Weights of a small mixture-of-experts language model, trained from scratch on English Wikipedia.
Training: 306M tokens, 4689 steps.
Below are experts of layer 4 (counted from 0) of a mixture-of-experts language model. Rows are named router (the router's row for the expert), gate (a neuron's input weights, with its number), up (a neuron's input weights, with its number) and show model dimensions 0-255. Each number is 200 + 40 x the weight over its row's rms, rounded and kept within 0 to 999.
Before each expert's rows: "comes after" lists some tokens at least twice as common just before its tokens as in all text. This comes from a sample of Wikipedia text that the model never trained on. Tokens count by the router's weight.

# expert 10
comes after: ".", "0", "s.", "3", ").", " U."
router,292,220,281,258,203,229,175,225,207,176,204,167,217,175,240,247,228,182,193,241,231,190,262,172,182,237,201,257,145,162,155,154,250,230,269,115,247,208,180,181,217,176,212,147,184,96,141,151,188,157,231,246,241,257,184,218,216,207,153,240,209,185,179,225,211,172,178,278,209,152,175,171,172,276,182,163,152,151,245,210,212,273,149,214,244,271,216,126,218,142,175,170,202,147,189,266,212,203,147,207,231,256,282,193,144,208,215,134,141,234,188,189,134,167,223,239,212,238,289,183,148,153,239,148,150,213,260,170,221,183,210,186,217,190,191,179,217,174,145,140,224,216,243,156,167,239,193,232,173,134,180,234,142,207,152,196,187,166,213,204,262,182,104,199,162,139,185,185,245,219,195,228,217,318,192,240,162,193,240,190,220,163,242,221,203,229,137,110,188,197,216,272,215,271,212,227,235,158,200,209,185,197,205,202,142,134,166,153,188,213,228,217,227,204,266,165,296,233,191,182,188,170,222,217,210,174,121,184,101,227,189,202,201,166,164,218,218,208,203,184,197,213,215,253,168,243,248,187,176,235,92,232,162,200,224,160
gate13,170,238,260,176,174,261,189,209,220,200,188,189,166,113,205,219,290,251,141,244,177,134,211,217,220,208,209,249,256,142,94,237,169,242,214,235,229,188,172,139,194,196,137,166,274,264,171,142,232,224,166,161,181,175,226,246,198,226,216,220,99,173,227,234,159,210,129,250,172,204,190,166,156,156,164,181,135,159,208,147,207,199,140,255,202,175,218,187,182,191,110,157,291,209,199,218,148,240,178,231,194,175,206,271,178,170,187,183,267,211,191,234,145,261,257,177,203,185,245,187,216,190,204,147,250,165,156,169,219,250,289,211,175,163,207,225,184,224,209,124,189,188,202,147,234,152,186,208,230,202,147,131,204,206,165,161,186,227,182,214,137,212,234,158,137,136,208,200,150,235,177,217,119,242,215,222,230,155,203,196,187,221,286,234,193,174,213,186,184,107,201,180,181,203,221,76,223,202,197,233,103,225,153,163,180,206,293,185,176,167,209,222,225,211,212,261,225,198,241,237,157,190,282,263,187,194,192,194,176,263,234,194,213,185,198,217,177,132,192,200,282,151,192,199,233,144,263,147,239,172,250,243,251,246,162,217
up13,193,205,267,237,201,174,154,219,260,176,241,209,221,147,181,203,251,223,197,232,191,230,261,211,239,216,175,219,217,229,179,235,233,177,179,232,203,226,217,240,177,250,282,157,169,149,213,183,266,280,173,204,185,165,223,257,255,176,216,149,198,172,267,225,173,177,207,256,192,179,196,230,166,145,260,233,245,226,169,216,214,162,174,279,180,154,211,204,232,230,228,129,314,204,174,318,156,196,182,244,222,191,191,305,167,235,126,236,247,84,184,269,153,241,226,255,242,187,265,231,170,200,220,167,159,166,116,174,262,199,248,191,262,236,226,177,227,196,209,200,187,200,157,203,167,164,210,197,165,272,175,197,192,157,148,162,237,270,220,196,150,227,270,217,118,206,122,163,191,286,157,167,166,205,262,193,216,168,232,208,232,196,248,236,171,214,191,191,221,253,171,175,208,228,216,203,224,216,153,121,197,133,215,175,205,192,218,266,165,225,146,210,163,247,154,229,206,249,216,169,135,194,291,264,184,203,159,148,139,166,241,239,218,157,325,200,184,182,190,260,251,233,209,198,175,189,197,161,222,210,188,174,212,235,150,178
gate14,228,188,168,198,187,226,193,165,176,216,233,225,180,134,200,233,271,234,193,160,159,183,236,220,127,224,187,183,183,125,168,351,154,179,161,234,197,138,215,198,264,268,217,282,293,217,141,186,191,212,218,258,223,240,211,256,189,144,153,252,161,181,109,210,243,209,190,199,217,187,256,153,212,180,239,230,100,198,197,175,226,201,154,167,155,158,223,237,253,251,206,135,198,221,247,212,256,206,245,216,244,113,191,229,196,154,180,201,224,265,198,235,255,255,129,158,163,207,231,202,268,206,206,186,216,158,281,264,196,193,235,167,128,170,142,156,198,206,227,206,208,192,218,202,202,212,293,236,254,174,159,108,163,193,193,249,174,229,143,182,164,227,209,170,215,180,234,198,232,223,249,222,241,201,213,142,194,228,176,196,214,99,261,215,226,163,175,240,213,215,237,205,187,244,156,165,182,206,231,137,165,179,176,133,205,183,213,259,167,209,241,219,224,196,256,194,256,225,198,177,179,211,210,202,240,259,239,180,225,219,230,178,247,113,134,109,224,250,238,236,195,154,103,178,195,197,213,195,271,254,221,204,221,166,120,190
up14,170,239,197,223,164,202,212,184,280,206,175,114,218,210,208,156,150,162,176,145,256,175,57,175,251,189,296,240,162,239,219,150,234,195,274,291,215,201,91,261,229,250,164,187,152,199,198,166,180,244,240,216,177,177,192,179,229,195,246,84,269,252,300,240,225,184,173,207,180,222,182,190,225,256,184,185,183,229,130,185,173,186,186,274,170,117,211,203,114,223,156,185,223,171,153,177,234,180,127,228,182,241,198,175,207,178,243,235,232,193,202,229,258,198,216,154,146,188,214,236,239,158,113,212,255,223,145,143,216,164,208,198,222,217,228,227,204,124,204,218,251,163,208,190,187,141,220,118,178,221,152,220,212,244,213,250,192,147,241,169,177,210,150,275,209,183,221,176,213,211,150,205,147,106,210,240,214,279,221,314,193,256,187,226,175,205,233,237,204,129,155,264,231,223,182,155,199,185,266,270,198,185,199,216,202,187,234,154,200,239,185,200,242,198,128,226,195,192,240,215,205,186,191,208,208,185,155,223,206,202,191,202,209,176,202,224,243,194,237,225,210,230,209,243,184,156,133,174,212,161,233,239,282,161,260,206
gate15,170,216,178,144,196,224,121,130,154,215,194,227,275,191,170,220,208,253,136,158,214,194,189,220,227,165,265,216,211,241,205,219,190,166,231,208,240,181,294,198,290,148,181,180,181,240,185,170,144,194,195,191,156,198,170,258,239,141,146,258,161,233,124,175,196,205,187,208,206,286,200,197,141,181,222,264,237,250,228,172,138,213,230,209,261,152,258,203,128,144,217,187,218,190,250,143,216,150,205,158,230,189,190,211,170,160,157,242,197,205,193,236,264,265,229,223,181,190,223,163,163,237,175,200,295,312,263,183,245,222,207,206,206,173,86,221,237,202,170,198,250,216,149,168,205,249,168,175,184,204,134,171,227,189,273,236,149,234,162,195,238,151,180,177,205,173,225,194,282,202,236,210,176,182,219,212,310,194,239,282,269,213,276,156,150,191,244,222,223,223,222,267,194,205,300,135,206,175,188,209,139,193,192,211,174,149,166,176,181,162,199,200,265,252,174,186,153,201,242,212,121,219,110,219,225,269,237,195,220,217,217,275,178,201,157,283,258,171,214,229,174,270,198,193,198,177,209,146,200,196,138,179,199,209,202,193
up15,220,223,180,216,216,166,231,230,230,144,163,166,234,254,253,168,225,143,229,181,215,140,224,206,92,186,232,205,291,181,189,174,180,242,203,135,167,249,299,147,128,169,189,204,230,204,151,228,220,127,246,186,193,194,227,98,195,178,141,101,119,186,179,176,238,209,230,156,216,151,208,229,188,127,175,178,220,182,216,210,175,187,226,132,186,277,167,274,289,239,267,194,202,189,194,173,150,229,239,234,247,180,201,221,189,251,227,152,249,239,197,156,155,172,185,194,138,270,162,231,199,238,217,261,219,133,165,284,219,181,180,173,153,191,262,163,178,212,136,252,196,188,247,212,183,186,221,215,254,247,190,161,123,133,205,221,231,179,261,235,160,210,174,175,198,178,211,248,189,187,200,139,179,148,199,144,117,255,129,198,191,228,222,153,145,143,234,225,250,242,267,183,156,223,192,267,185,266,147,227,228,158,203,108,192,195,177,122,197,187,161,208,171,192,192,250,192,250,196,200,243,233,249,207,210,130,256,184,277,224,215,140,203,181,185,164,147,218,183,174,189,136,191,166,179,196,149,184,207,200,199,181,230,173,136,193

# expert 11
comes after: "2", "1", "9", "8", " | ", "7"
router,256,215,173,229,60,166,207,221,240,170,203,201,243,199,237,187,271,132,190,200,160,157,219,160,159,263,141,242,181,217,162,164,210,266,265,189,204,207,198,163,134,210,206,176,279,178,155,146,151,195,246,233,220,164,212,225,230,221,121,192,212,211,183,150,243,250,179,227,205,171,204,156,155,272,155,210,185,213,240,175,170,260,199,262,258,228,204,168,216,191,141,159,232,168,214,232,207,159,222,130,177,188,232,141,110,249,133,188,202,199,214,195,174,170,189,155,184,272,252,192,145,172,200,186,171,218,203,152,195,254,235,173,198,264,220,223,171,168,138,183,207,156,269,198,164,174,143,233,201,231,147,203,174,191,140,171,175,178,271,197,235,261,137,176,162,181,255,226,187,229,149,130,192,295,106,229,179,165,242,248,240,231,211,240,232,255,113,101,152,200,253,283,190,207,233,236,154,215,238,226,185,192,155,173,162,192,240,177,131,162,162,202,220,245,216,173,261,212,122,201,179,207,254,231,198,191,180,199,116,223,221,176,198,188,145,255,226,224,222,216,267,187,163,255,176,137,205,217,243,229,159,231,126,169,192,173
gate4,228,203,167,283,172,233,225,200,164,194,197,207,127,223,167,206,141,174,142,164,197,224,166,222,277,193,216,201,253,183,223,245,214,167,244,172,230,171,225,152,170,106,230,250,235,190,189,157,161,126,216,242,233,185,244,188,198,252,248,150,137,184,260,221,244,219,183,208,206,181,170,193,239,156,231,246,149,179,117,252,201,206,221,218,173,219,176,256,158,189,187,294,238,269,232,198,181,191,215,212,211,181,212,201,178,190,290,204,200,235,200,208,272,206,180,108,155,205,246,207,135,224,166,89,163,178,204,197,190,153,157,213,183,172,211,111,231,218,226,217,168,207,234,190,211,238,189,211,170,109,141,290,187,221,253,199,121,215,239,218,124,283,241,222,158,173,230,141,177,193,152,265,173,170,268,217,214,191,257,179,193,149,126,210,231,150,186,175,165,195,173,175,205,159,163,231,199,193,215,200,202,238,168,173,210,174,205,267,203,221,163,218,244,149,241,130,235,255,183,198,210,251,117,197,166,360,201,188,236,239,166,224,159,104,197,238,222,227,213,119,219,245,213,205,229,224,225,177,202,258,134,209,182,139,195,156
up4,166,214,225,142,238,242,158,179,275,245,130,192,230,187,210,172,312,241,277,267,162,165,180,263,158,164,251,148,154,148,154,215,186,177,169,240,192,251,180,257,261,228,169,178,177,182,179,238,208,247,177,188,200,174,158,231,203,167,177,206,196,245,208,150,199,145,207,203,188,139,257,239,180,207,215,196,236,245,198,216,192,143,173,216,200,196,242,247,145,197,253,152,169,155,165,193,214,177,191,166,203,193,214,155,222,164,212,149,225,139,262,170,214,175,190,257,191,241,174,123,221,175,222,247,314,195,182,224,248,179,185,230,291,245,172,244,203,197,179,182,238,270,165,240,177,147,249,185,240,205,244,185,265,130,220,236,198,189,176,249,221,125,208,157,248,216,228,173,192,203,170,173,228,218,141,122,222,205,212,231,168,171,322,256,203,167,205,256,250,208,205,229,199,262,187,180,198,289,132,157,220,233,177,169,193,170,195,130,177,206,168,182,158,191,65,231,170,128,131,196,140,142,222,187,179,159,213,223,200,114,201,115,239,202,163,149,199,192,158,222,162,240,159,172,207,202,139,154,257,227,191,207,171,262,157,225
gate5,228,197,244,199,195,162,227,223,244,145,264,166,255,119,205,219,187,198,142,185,190,151,262,281,183,190,213,211,148,196,182,200,191,168,170,198,210,203,96,165,183,185,164,167,204,193,199,222,194,218,280,129,231,157,182,286,190,238,198,217,185,118,249,115,170,191,265,194,207,244,239,155,156,229,159,185,215,149,203,240,214,186,208,240,174,202,230,161,225,170,211,229,232,198,170,187,165,287,146,152,126,203,205,257,149,179,188,234,182,134,169,262,193,159,209,113,214,208,174,161,179,142,216,196,115,182,208,131,190,246,176,200,168,240,164,189,156,176,164,122,222,196,178,211,203,98,207,262,139,144,184,210,269,173,154,255,204,302,173,197,181,221,194,195,191,152,214,222,160,138,229,158,236,211,192,209,240,189,268,192,183,157,157,215,206,346,261,209,210,136,164,196,258,282,236,209,225,258,158,248,139,164,242,195,206,242,222,198,224,208,223,162,244,122,223,196,275,139,178,156,194,197,221,189,166,238,233,213,260,211,180,247,257,169,183,218,237,229,127,171,195,256,164,143,169,204,217,174,227,248,223,212,246,250,212,227
up5,172,215,194,141,178,243,253,220,174,197,202,163,238,199,203,214,214,216,201,217,204,181,205,177,170,196,206,160,203,190,184,238,166,208,255,185,231,127,238,195,151,196,187,202,217,167,206,131,164,256,222,227,178,189,147,165,230,159,174,215,185,180,149,269,194,195,125,225,197,218,233,178,206,210,180,141,194,196,201,275,157,215,215,198,209,122,185,287,159,213,151,193,231,200,172,161,235,249,198,203,233,179,217,281,213,208,199,213,176,233,254,221,265,239,242,178,86,183,214,157,245,182,172,115,223,149,238,207,277,177,187,186,179,169,112,215,219,213,172,262,105,106,141,175,227,197,167,123,191,140,174,233,186,200,130,214,239,168,182,152,161,317,204,169,190,226,284,253,241,193,249,175,271,253,173,200,245,185,173,237,230,259,228,233,204,139,228,250,224,165,185,201,191,286,244,238,124,147,145,248,189,305,130,250,207,204,194,250,186,236,193,252,247,188,197,200,222,167,245,272,215,199,193,225,192,225,178,147,210,214,176,245,193,130,162,224,249,145,240,160,136,175,178,157,279,202,135,263,296,240,255,217,227,163,197,188
gate6,215,179,227,185,147,135,182,231,206,132,265,210,252,190,253,279,220,184,188,204,179,198,211,168,175,216,176,155,227,180,202,193,191,162,203,260,180,179,279,192,170,156,174,212,181,181,198,178,205,221,273,262,223,221,132,293,150,223,157,245,167,202,236,166,252,294,238,166,204,232,246,234,128,233,172,228,133,147,116,276,208,224,214,182,175,142,196,249,234,192,284,186,178,144,238,225,190,152,246,181,155,200,270,222,224,163,178,193,205,205,187,266,276,189,202,209,229,137,185,241,219,194,264,205,162,186,216,187,124,199,233,194,191,207,209,180,156,197,202,170,144,264,212,182,204,233,257,192,252,179,138,159,210,171,189,217,176,226,188,260,222,107,204,211,267,112,108,208,258,211,261,317,195,253,225,232,155,66,151,206,200,186,150,196,195,188,216,258,203,88,172,220,167,203,173,194,195,188,167,191,147,178,261,198,174,202,188,209,238,249,224,273,162,153,279,159,170,244,141,204,266,172,225,209,225,206,168,192,229,224,286,196,187,238,220,208,206,241,215,169,249,172,242,249,223,253,233,210,164,224,215,145,195,180,179,203
up6,260,236,230,177,120,154,131,222,239,198,242,252,209,183,203,221,247,177,155,304,181,255,210,176,147,261,227,211,195,179,224,181,201,164,182,271,190,187,245,228,188,222,215,253,223,215,181,179,146,173,250,276,251,284,133,255,188,236,155,227,230,218,259,177,247,274,165,178,217,242,223,187,178,251,174,219,165,209,214,229,228,232,186,149,203,214,244,198,279,182,262,118,191,167,185,242,217,215,227,154,160,223,212,263,193,203,155,122,219,244,185,195,252,155,167,203,209,133,156,262,225,161,289,236,189,239,202,169,95,160,259,152,205,238,193,231,132,224,196,118,168,245,203,233,220,202,220,179,220,230,178,133,214,210,198,198,137,235,157,209,229,130,218,179,251,189,122,116,198,230,246,222,179,246,240,216,150,126,159,200,201,213,200,181,193,185,150,230,183,130,224,234,141,130,172,246,210,154,156,173,177,145,214,169,188,221,218,204,206,258,252,272,163,151,261,230,156,226,189,169,280,162,254,181,283,185,190,174,152,256,276,228,210,242,227,190,193,241,224,260,238,146,249,200,162,232,178,229,143,228,191,227,199,214,229,179

# expert 6
comes after: " ", " | ", ": ", ") | ", " of ", "–"
router,286,227,206,225,126,179,178,180,189,191,173,155,214,221,236,207,269,177,201,220,163,154,241,171,163,190,223,215,168,158,151,154,215,275,223,164,205,206,177,219,173,166,226,163,200,80,181,130,175,204,211,228,238,240,164,258,235,201,157,195,139,200,187,162,230,192,203,238,187,100,180,137,116,229,144,219,133,176,260,239,212,296,250,248,261,200,221,148,166,148,184,148,172,195,210,294,198,140,159,112,243,227,258,209,112,167,200,155,119,202,220,181,180,188,243,219,147,271,200,118,175,177,231,171,131,245,272,197,196,179,212,179,235,248,141,194,211,185,189,219,142,187,229,227,199,186,186,232,207,217,155,206,164,204,156,176,131,253,252,141,197,193,185,220,153,181,223,194,223,212,156,203,236,259,130,252,172,172,195,255,218,149,236,210,208,277,144,172,176,223,246,325,216,213,242,227,169,226,146,194,197,231,206,185,123,193,177,180,167,211,220,218,231,216,217,175,274,164,108,158,165,210,212,187,182,189,149,202,184,199,225,168,186,183,196,245,282,213,248,245,254,201,170,235,256,237,205,146,215,225,171,235,169,211,278,177
gate12,179,171,248,220,166,151,130,207,178,242,195,198,169,254,187,223,240,214,189,232,193,237,196,196,106,174,228,207,209,200,136,260,175,203,205,156,202,165,172,228,160,134,259,223,120,163,151,177,153,204,242,149,174,203,110,229,204,146,177,196,175,225,150,132,265,163,277,174,223,120,212,169,186,177,236,196,216,176,168,192,234,185,262,234,219,175,183,194,211,163,158,257,186,236,183,245,237,176,203,192,209,163,275,220,139,230,149,206,243,211,227,249,267,212,126,264,172,245,240,181,199,196,205,154,120,170,254,236,165,155,107,167,135,226,145,177,212,233,237,191,186,225,229,263,222,228,211,116,219,236,165,184,143,197,144,160,153,233,205,192,248,195,227,235,220,250,162,165,257,177,211,127,325,244,209,235,187,205,238,171,153,167,158,235,159,206,139,201,203,193,216,258,163,156,163,275,169,175,227,234,227,205,158,184,145,157,216,140,95,223,182,172,148,166,280,174,260,226,160,229,218,119,199,136,173,204,216,210,212,258,186,168,194,254,206,221,253,255,207,204,238,266,231,191,190,232,196,167,143,160,148,198,117,179,252,184
up12,204,163,178,198,256,218,222,254,253,125,188,193,258,145,238,220,170,257,162,202,180,148,203,233,196,141,166,178,285,190,203,194,123,223,164,261,192,181,218,157,207,212,193,231,259,200,176,216,201,183,206,218,221,188,193,254,173,162,167,209,193,238,163,179,180,219,229,217,222,181,274,185,261,159,149,180,231,211,246,246,185,252,172,187,310,144,194,224,158,208,236,187,187,133,251,176,198,183,198,260,198,200,231,154,249,152,88,260,197,74,198,196,178,123,275,186,124,100,203,221,178,160,200,237,230,225,197,197,133,239,269,170,234,192,208,232,224,192,139,187,113,172,200,127,211,180,183,236,141,177,212,187,186,235,184,196,201,221,228,291,193,246,169,190,198,195,180,131,240,281,260,178,106,164,205,138,174,265,130,222,216,261,228,237,211,189,119,193,182,171,180,199,220,169,207,113,214,199,210,208,193,234,266,254,188,222,200,192,197,204,119,216,159,192,186,174,214,163,228,209,164,218,211,169,236,227,242,154,171,121,255,193,260,158,234,215,198,204,150,182,243,140,183,174,197,141,242,207,249,283,263,272,246,200,208,179
gate13,220,230,231,338,169,249,202,169,199,226,263,186,181,245,139,256,297,167,193,194,220,193,151,182,250,164,267,273,234,254,273,160,229,224,229,220,262,214,141,186,198,241,196,218,237,189,200,182,201,188,133,293,195,181,182,207,193,213,224,194,229,209,185,189,255,231,169,232,157,219,78,181,184,155,253,185,308,232,204,180,202,192,194,134,217,173,176,160,198,161,84,227,182,204,251,213,223,285,222,238,225,216,244,268,225,171,220,146,224,178,203,261,128,206,295,242,204,230,219,162,177,224,203,202,178,184,153,246,207,161,198,157,228,275,194,244,190,248,263,157,257,260,196,218,254,241,300,232,137,193,269,264,232,252,186,180,112,206,222,192,194,142,261,201,202,198,207,120,211,201,245,185,202,187,215,255,190,170,189,267,222,206,173,201,173,159,199,182,182,220,170,222,211,156,196,262,208,214,168,243,225,204,184,171,223,141,201,193,222,234,214,176,197,211,164,238,130,220,179,149,127,197,120,190,181,205,244,182,186,182,153,215,189,232,215,184,224,131,221,235,214,240,287,226,206,226,185,223,189,156,93,167,177,176,200,200
up13,217,134,224,196,229,132,170,195,247,126,233,177,173,144,204,238,138,211,200,183,166,116,211,248,220,185,228,249,222,283,228,183,191,201,150,269,205,182,194,221,231,221,248,161,209,129,147,237,205,156,184,191,212,214,247,203,162,154,214,230,176,155,319,177,298,194,158,224,181,207,171,252,211,237,220,193,212,195,235,234,206,284,152,219,221,173,210,168,223,199,162,179,202,271,193,278,234,129,137,171,198,216,126,172,237,138,260,282,186,182,201,240,240,224,171,157,272,201,148,304,236,170,169,208,198,180,211,221,133,219,203,221,179,168,296,174,187,225,258,172,156,172,224,170,156,236,194,185,171,141,188,227,193,199,173,246,255,282,188,112,200,139,179,276,171,160,245,200,225,258,158,253,195,181,146,186,187,197,179,263,140,191,194,218,220,226,160,172,174,218,161,155,223,148,189,168,172,183,191,161,201,171,233,213,217,132,178,170,278,154,295,164,328,145,202,188,202,205,195,165,179,185,211,218,154,152,192,180,161,148,114,249,155,125,190,211,210,216,183,232,231,248,176,230,209,253,234,180,250,160,203,220,198,232,205,182
gate14,231,215,182,186,210,144,156,202,166,198,224,238,220,230,290,161,239,223,254,179,212,202,163,166,213,210,208,192,220,261,192,241,182,199,195,183,283,242,199,142,229,248,168,203,201,169,215,209,190,190,203,232,166,242,128,264,233,184,184,295,250,228,186,234,215,209,247,217,275,202,203,204,174,244,213,121,156,178,181,176,215,155,198,226,171,153,256,228,198,271,216,206,144,187,193,153,155,187,215,226,171,188,175,89,236,197,206,147,162,239,180,194,225,165,286,174,183,204,228,245,232,187,183,179,233,188,186,186,140,204,217,202,167,199,175,208,205,192,156,248,153,285,204,173,132,197,209,149,183,248,168,239,179,234,140,243,203,171,238,228,213,229,145,217,307,171,176,240,114,192,312,266,136,159,222,189,201,204,245,150,141,203,181,237,145,176,199,192,181,224,289,139,193,161,198,188,186,201,209,251,148,240,222,206,185,226,239,172,220,292,163,248,106,203,227,228,242,154,123,258,234,221,267,222,257,164,193,230,207,198,268,130,121,136,72,231,204,189,173,254,238,199,212,288,225,172,242,110,182,180,216,187,196,235,242,215
up14,272,203,218,146,206,214,238,166,249,136,247,191,195,166,230,207,189,202,223,242,205,228,150,209,220,136,253,148,151,125,160,153,113,123,185,242,267,176,134,135,268,303,153,197,235,242,239,217,178,145,181,193,147,152,206,163,246,111,194,209,244,230,214,141,181,144,236,193,223,143,246,161,176,173,250,194,130,190,208,213,198,230,172,245,215,134,226,268,214,190,163,208,251,283,249,174,179,249,241,243,181,169,224,195,204,149,240,231,232,260,175,154,267,136,244,190,145,208,205,244,205,224,115,215,190,159,188,112,252,120,160,170,171,202,223,268,197,196,194,202,122,158,147,173,190,222,219,200,219,187,234,190,182,170,171,150,196,183,137,204,193,219,210,173,214,208,200,218,177,208,264,215,186,171,210,206,197,261,220,151,120,209,198,230,150,242,183,156,128,281,202,195,188,234,140,185,231,217,202,237,72,199,209,206,166,186,325,130,198,203,171,212,225,127,189,222,272,180,186,199,141,194,235,221,169,153,209,224,198,208,212,176,141,195,156,234,250,182,238,222,231,224,126,216,227,185,176,190,268,206,213,222,203,221,158,208

# expert 27
comes after: ", ", " in ", " (", " ", " | ", "–"
router,244,166,224,234,176,172,152,280,247,158,251,187,255,186,264,196,294,206,152,190,264,226,213,220,205,188,238,217,105,191,188,166,264,331,266,146,169,250,200,157,235,197,170,151,232,181,206,131,217,199,239,261,246,269,221,251,154,161,177,238,207,130,155,167,275,245,207,214,196,130,182,212,154,241,151,203,169,189,183,228,210,240,206,284,296,220,247,162,159,191,174,167,120,153,181,239,252,213,213,194,193,234,236,198,97,156,206,238,175,204,193,233,202,175,266,216,190,238,229,212,164,188,245,195,234,211,191,140,185,192,235,174,199,254,176,189,182,193,216,133,192,245,228,197,198,168,159,208,228,175,163,222,166,225,165,168,157,166,238,201,228,213,139,251,132,241,246,239,190,185,162,142,241,286,167,202,156,217,194,286,245,161,221,194,225,216,147,104,160,149,243,257,172,243,193,225,148,161,179,225,165,222,241,196,147,211,221,218,182,194,304,215,166,240,254,194,231,216,161,187,174,206,192,249,208,200,191,157,160,210,236,196,222,114,144,237,219,166,170,203,240,198,252,244,208,240,203,152,153,266,172,206,207,185,211,101
gate38,226,178,228,223,223,213,208,170,214,231,180,139,301,230,170,207,177,146,133,154,165,183,137,206,193,224,229,168,191,153,211,205,192,215,270,164,243,155,230,227,130,166,164,234,175,184,193,203,195,163,264,201,262,229,153,133,199,178,127,163,147,241,268,233,153,195,168,232,118,223,180,207,185,277,162,192,213,147,197,223,192,190,195,170,135,262,349,280,135,142,260,159,178,147,114,179,137,173,202,230,259,214,184,170,158,236,253,243,205,205,214,244,219,227,179,163,217,315,208,196,200,224,245,197,197,176,226,252,113,176,144,229,155,149,220,161,239,203,287,206,170,201,173,213,255,231,170,158,178,202,177,154,227,151,164,209,161,148,226,170,222,136,217,211,234,173,156,221,215,167,210,206,184,168,156,182,116,244,170,213,255,209,213,244,236,227,175,177,202,231,252,202,146,188,167,177,219,254,173,277,263,233,193,168,164,222,168,200,219,110,182,127,227,157,211,141,178,152,192,246,164,217,194,226,200,161,219,130,187,182,179,168,136,164,189,154,204,166,156,171,305,221,209,215,212,266,126,191,180,245,220,188,198,200,179,229
up38,225,260,224,231,203,180,195,211,262,239,265,112,186,108,199,190,206,198,140,171,171,211,70,239,135,197,240,152,197,218,275,252,224,228,250,233,226,191,252,169,232,185,285,225,129,231,164,161,157,167,248,165,188,225,149,170,192,190,135,131,174,205,219,169,110,178,158,217,244,179,153,199,254,173,190,214,210,193,184,143,241,197,178,194,164,218,188,208,162,179,229,204,223,301,202,204,216,122,250,252,220,262,210,243,224,216,229,222,202,162,188,263,226,221,167,219,194,168,201,252,188,183,222,180,166,224,267,129,122,133,208,207,223,198,215,70,151,184,253,130,243,183,181,198,174,196,200,166,231,216,146,191,205,182,184,218,204,219,219,134,237,128,216,227,195,129,195,250,147,208,224,208,216,203,215,205,183,187,218,219,205,180,245,163,239,153,295,188,250,193,143,186,196,86,200,217,242,218,179,199,260,150,212,160,172,290,183,226,212,203,129,192,182,194,141,171,222,213,205,213,217,224,216,145,229,234,229,151,256,194,158,217,141,171,184,172,138,193,247,210,219,197,172,278,168,289,123,247,151,233,220,140,220,203,148,238
gate39,209,207,197,212,158,152,165,192,237,196,213,110,213,232,243,234,216,152,140,187,231,239,230,189,193,231,231,175,200,158,261,210,180,215,174,257,243,210,234,144,209,201,300,227,206,225,147,208,122,99,222,253,100,179,142,201,202,247,164,280,170,233,246,144,252,217,213,219,226,189,222,184,252,326,240,198,240,236,231,251,179,178,202,208,137,154,182,182,189,181,213,174,145,221,139,215,154,245,260,209,229,229,181,177,180,192,155,205,139,174,218,191,159,205,183,188,148,186,265,240,199,169,213,212,137,179,211,155,231,208,217,203,183,185,140,193,209,125,172,161,206,271,200,273,194,183,224,240,250,174,254,219,244,246,252,124,266,224,167,272,166,235,139,156,215,139,231,155,198,252,210,224,181,206,172,197,271,207,137,245,175,168,199,154,145,164,255,250,128,184,212,238,298,237,196,213,157,270,199,196,251,218,207,261,190,215,276,222,218,185,265,218,167,154,271,250,217,172,117,137,197,206,198,174,177,241,174,179,99,149,165,224,165,123,157,209,217,221,199,180,219,241,197,203,158,182,141,145,220,204,224,165,203,192,150,229
up39,207,219,166,220,231,217,254,233,191,227,193,175,214,113,188,189,178,231,191,223,174,123,133,173,160,159,202,176,150,218,174,177,278,189,238,152,189,241,155,189,189,176,246,244,205,165,201,201,203,242,211,198,202,272,229,215,135,160,229,124,195,155,201,199,161,158,168,185,231,110,255,214,154,176,177,199,180,163,196,115,217,209,238,228,225,254,188,181,197,226,228,236,229,171,260,180,218,207,156,122,169,156,213,215,242,168,278,238,204,189,221,245,178,177,201,166,295,150,226,180,247,207,174,206,257,234,196,135,191,239,195,253,225,215,267,191,85,312,234,235,180,194,193,162,194,207,191,160,213,216,230,213,219,133,168,210,218,232,250,145,237,208,237,239,157,243,226,277,186,240,199,146,258,252,211,231,168,247,278,170,162,206,195,193,242,221,138,149,269,180,210,147,49,150,225,162,237,150,207,235,199,236,176,138,227,208,176,146,218,197,147,129,191,273,98,134,182,224,243,267,174,179,201,217,198,197,236,158,247,207,210,226,161,177,213,201,200,161,153,191,273,200,226,232,228,152,217,190,64,225,190,196,193,221,224,227
gate40,196,189,102,287,249,215,153,130,211,219,164,134,168,172,171,228,275,228,255,162,174,228,218,280,232,162,187,189,207,177,213,130,255,198,168,179,229,177,197,243,211,144,156,115,247,188,231,188,172,223,184,140,174,164,198,144,264,215,192,181,295,154,220,237,241,264,150,185,226,241,197,183,186,226,198,189,194,166,182,228,140,240,230,177,212,237,198,197,172,166,171,221,132,199,197,222,233,213,209,238,190,185,230,196,162,147,265,218,208,309,185,246,185,202,167,111,243,243,154,208,143,182,167,157,298,203,211,201,252,184,192,235,211,236,242,196,252,258,266,233,297,136,210,216,176,176,113,223,134,220,284,275,231,166,198,226,222,147,198,186,205,193,157,231,225,302,242,189,230,175,196,217,253,221,216,244,181,194,138,203,164,244,200,128,210,211,114,215,243,249,229,234,242,92,196,197,161,199,178,150,190,233,182,234,204,208,194,182,191,252,244,146,184,249,177,130,193,195,212,199,187,252,144,238,195,141,180,198,130,177,157,230,165,213,198,290,148,108,218,188,208,170,175,216,180,220,199,158,203,232,174,209,143,228,180,184
up40,211,268,144,226,226,188,190,108,169,166,212,226,190,218,192,210,153,209,256,206,169,184,227,127,265,191,166,196,211,215,205,124,205,160,242,218,273,161,174,241,179,195,178,162,178,152,235,234,228,217,121,248,184,219,89,172,181,204,172,194,247,229,190,202,235,160,189,189,161,170,256,171,161,226,207,165,226,212,221,239,160,231,217,185,196,160,251,158,191,200,241,201,206,151,235,186,235,305,128,199,157,225,147,211,230,150,183,236,187,228,175,145,230,145,192,245,211,152,162,152,251,171,197,182,136,252,176,185,228,248,169,256,222,228,216,265,169,277,216,195,140,161,165,262,281,168,126,161,158,202,254,192,225,207,184,152,199,200,191,269,269,227,207,145,189,286,183,110,231,204,190,168,178,149,219,262,183,209,233,266,158,286,187,173,114,258,170,217,274,173,208,197,207,164,202,306,216,203,214,193,258,271,212,234,162,216,160,210,187,174,190,253,188,233,201,187,256,251,190,127,214,127,222,267,249,234,230,145,206,160,215,159,146,180,252,134,200,208,164,222,254,202,152,159,207,130,218,201,283,142,197,235,212,145,194,168